{"num_hidden_layers": 8, "hidden_size": 128, "n_experts": 64, "experts_per_token": 8, "d_expert": 32, "d_shared_expert": 64, "hidden_act": "swiglu", "moe_layers": [1, 2, 3, 4, 5, 6, 7], "router_score": "sigmoid", "normalize_top_k": false, "routed_scale": 0.707, "balance_loss": 0.0107, "balance_bias": false, "shared_expert_gate": true, "init_std_router": 0.0116, "lr_router": 0.000603, "num_attention_heads": 2, "num_key_value_heads": 1, "head_dim": 64, "vocab_size": 8192, "norm": "rmsnorm", "norm_place": "pre", "norm_eps": 1e-06, "positions": "rope", "rope_theta": 10000.0, "rope_fraction": 1.0, "qk_norm": true, "attn_scale": 0.125, "tie_word_embeddings": false, "parallel_block": false, "init": "uniform", "init_std_qkv": 0.112, "init_std_o": 0.028, "init_std_up": 0.112, "init_std_down": 0.0177, "optimizer": "soap_variant", "learning_rate": 0.00637, "lr_mult_o": 1.57, "beta1": 0.95, "beta2": 0.99, "lr_head": 0.0155, "warmup_steps": 132, "schedule": "wsd", "decay_fraction": 1.0, "decay_shape": "linear", "final_lr_fraction": 0.0, "batch_tokens": 131072, "max_seq_len": 256, "doc_mask": false, "train_tokens": 672200000, "max_steps": 5129, "dataset": "wikipedia_en"}
Below are experts of layer 4 (counted from 0) of a mixture-of-experts language model. Rows are named router (the router's row for the expert) and show model dimensions 0-63. Each number is 50 + 12 x the weight over its row's rms, rounded and kept within 0 to 99.
After each expert's rows: "comes after" lists some tokens at least twice as common just before its tokens as in all text. This comes from a sample of Wikipedia text that the model never trained on. Tokens count by the router's weight.

# expert 27
router:62 40 61 50 53 42 27 70 37 35 55 63 53 36 38 59 51 41 42 41 60 52 24 67 62 65 63 61 69 54 62 69 36 53 43 44 46 61 58 39 54 59 65 44 60 56 54 53 49 40 51 57 48 46 48 43 41 49 82 48 34 69 51 42
comes after: ".", "\n\n", ")", "=", "|", " ="

# expert 4
router:65 47 38 46 33 40 48 66 31 31 74 62 62 47 71 60 58 41 39 66 40 66 34 79 56 44 69 54 58 67 64 54 47 43 43 46 42 48 57 49 23 40 45 51 61 44 74 60 65 45 57 51 49 33 48 67 41 56 62 50 63 67 40 55
comes after: "\n", "=", ".", "\n\n", " =", ")"

# expert 57
router:57 45 45 43 50 42 45 40 49 33 50 48 54 37 36 73 61 55 49 62 50 56 50 50 67 36 62 39 58 50 64 45 66 36 40 66 31 57 61 44 34 63 51 54 47 56 50 49 44 68 68 59 34 41 50 44 30 58 64 34 44 64 27 52
comes after: "\n", "-", "|", "  ", " =", " first"

# expert 23
router:61 39 52 53 31 42 40 49 25 32 67 43 47 49 55 50 63 47 42 43 57 43 24 57 69 37 66 32 55 57 57 39 52 68 56 53 44 61 54 54 39 56 69 39 38 60 51 64 54 46 43 53 42 42 56 56 44 61 83 55 57 76 34 39
comes after: ".", "\n\n", "\n", "=", ")", "s"

# expert 51
router:59 45 60 55 37 37 38 46 57 44 51 68 64 43 50 64 36 53 63 39 32 51 22 60 68 31 37 22 53 60 77 46 39 54 46 56 40 59 73 46 40 40 33 70 54 43 41 76 53 52 55 31 53 41 34 67 54 62 63 70 27 51 58 51
comes after: " of", " in", "'", " the", " a", " with"

# expert 21
router:46 58 48 68 28 58 38 39 13 44 60 75 59 45 47 64 53 52 53 55 41 49 33 67 64 29 66 49 62 74 68 61 51 70 55 61 44 43 50 37 44 37 50 57 35 31 64 55 50 62 62 54 19 48 42 51 49 53 59 71 49 57 33 54
comes after: " |", "-", "|", " (", " \"", ";"

# expert 25
router:63 39 49 39 56 58 48 63 43 47 58 55 51 47 38 43 49 32 61 38 44 51 55 50 50 39 61 49 63 62 66 67 43 42 45 47 40 45 54 46 26 31 27 51 58 45 60 51 52 50 53 69 46 33 43 50 55 58 47 55 53 71 39 67
comes after: " the", " The", " a", "The", " United", " National"

# expert 48
router:60 57 50 51 37 42 44 45 35 48 65 60 44 52 65 53 54 60 34 52 41 64 34 59 45 53 73 41 50 57 46 30 38 46 51 52 45 44 53 32 43 48 42 45 49 41 66 60 49 81 44 68 55 52 46 35 45 59 66 54 55 80 36 68
comes after: " (", " \"", "-", "\n\n", " as", ";"

# expert 0
router:55 42 42 63 26 49 40 53 44 47 66 53 52 56 63 56 47 53 31 45 50 65 30 54 55 39 59 52 54 82 63 33 47 48 37 49 42 40 57 32 47 54 54 67 47 34 65 70 39 74 45 54 39 43 39 40 64 63 67 56 51 68 54 54
comes after: " \"", " (", " the", "-", "\n\n", " of"

# expert 13
router:63 44 65 48 46 48 51 54 26 46 50 64 43 31 51 61 41 50 49 59 25 57 48 49 60 44 75 48 61 62 54 46 60 50 17 46 36 58 52 37 48 54 45 64 46 33 44 59 58 67 57 40 62 23 23 37 40 50 63 43 36 60 32 49
comes after: "\n", " |", "|", "-", "=", ")"

# expert 38
router:61 47 63 50 45 56 41 43 33 61 56 46 50 41 49 73 66 49 45 74 49 66 52 80 61 52 62 52 55 72 68 52 54 29 34 45 28 74 60 36 42 57 34 58 47 44 44 63 33 81 67 48 40 30 43 62 45 63 52 52 37 63 31 76
comes after: "\n", "  ", "=", "\n\n", "%", " ="

# expert 39
router:52 40 52 61 34 41 34 67 37 43 45 63 48 46 38 48 61 44 52 57 61 56 37 65 62 55 63 54 66 59 71 49 47 32 35 41 39 59 60 42 47 48 51 45 60 62 51 52 48 52 52 58 63 43 48 50 51 44 73 38 56 67 46 51
comes after: "\n", "=", "\n\n", ".", ")", " ="

# expert 46
router:66 32 50 59 50 38 41 61 27 51 56 62 54 46 59 71 56 45 50 64 37 51 48 61 64 40 70 44 67 68 73 66 46 31 33 60 43 62 61 33 39 54 36 61 48 46 57 50 44 54 73 48 35 41 42 52 52 67 65 44 39 74 28 59
comes after: "\n", "\n\n", "  ", "|", ")", "\""

# expert 59
router:54 42 64 65 37 55 32 50 24 34 42 61 43 29 44 41 55 55 63 54 56 61 52 63 59 47 56 59 59 51 70 65 58 41 21 50 33 62 56 41 51 43 36 54 65 64 63 52 52 63 51 59 51 31 38 54 37 60 75 61 43 73 17 51
comes after: " |", "|", "=", "-", "–", "\""

# expert 62
router:52 42 62 54 59 58 42 80 40 59 72 45 58 38 38 37 56 53 55 51 53 62 21 47 79 43 47 33 62 66 48 50 36 49 46 57 25 46 82 53 52 54 43 53 29 52 55 66 38 56 47 57 43 46 34 61 40 54 57 59 34 56 45 59
comes after: ",", ".", " and", "s", " to", " that"

# expert 31
router:59 48 48 45 26 48 26 77 22 58 54 52 55 50 67 52 46 47 39 53 33 59 15 48 44 42 69 67 57 75 52 58 44 49 47 53 36 49 57 52 49 48 43 64 35 53 65 57 47 58 55 44 60 54 46 43 62 66 69 33 34 65 46 68
comes after: " (", "–", ",", " |", ":", " in"

# expert 9
router:58 46 58 41 46 55 45 49 52 39 62 61 56 41 43 57 43 56 58 43 54 53 30 74 56 40 45 34 64 64 67 55 34 53 38 61 33 61 67 53 29 44 28 76 50 49 58 68 59 64 47 46 41 48 43 72 50 58 62 67 40 48 53 54
comes after: " of", "'", " the", " in", " to", " with"

# expert 16
router:42 39 59 59 35 45 45 75 40 43 53 49 49 32 34 43 49 59 47 56 55 62 37 60 48 40 44 39 71 58 42 67 54 36 28 66 55 50 57 37 48 53 37 70 49 65 59 54 44 86 52 49 59 38 35 55 58 42 89 57 45 59 37 37
comes after: " |", ":", " 0", "%", " (", " 1"

# expert 33
router:64 45 58 60 39 59 51 66 36 43 63 55 61 50 57 53 41 53 37 44 48 53 22 54 83 54 67 48 60 55 57 53 40 59 46 42 41 47 48 34 39 54 52 40 53 35 50 65 48 48 52 69 43 39 57 47 46 64 84 42 62 59 34 40
comes after: "\n", "=", ".", "\n\n", ")", "\""

# expert 18
router:59 54 52 65 39 55 49 70 33 47 49 56 54 50 44 60 53 51 44 51 59 72 43 49 78 55 61 52 64 46 57 41 41 47 35 45 38 52 56 26 42 37 39 37 48 57 61 71 50 55 60 41 44 30 46 42 56 56 72 39 51 60 49 43
comes after: "\n", "=", "\n\n", ".", ")", " ="

# expert 32
router:60 53 52 48 32 26 31 66 42 54 46 71 64 45 59 65 43 49 42 60 19 69 55 58 58 40 68 51 64 68 53 60 70 56 34 46 52 51 50 32 43 36 48 36 39 39 55 54 51 56 58 52 49 28 29 49 43 48 62 43 29 62 42 50
comes after: " |", "\n", "|", ")", ";", "0"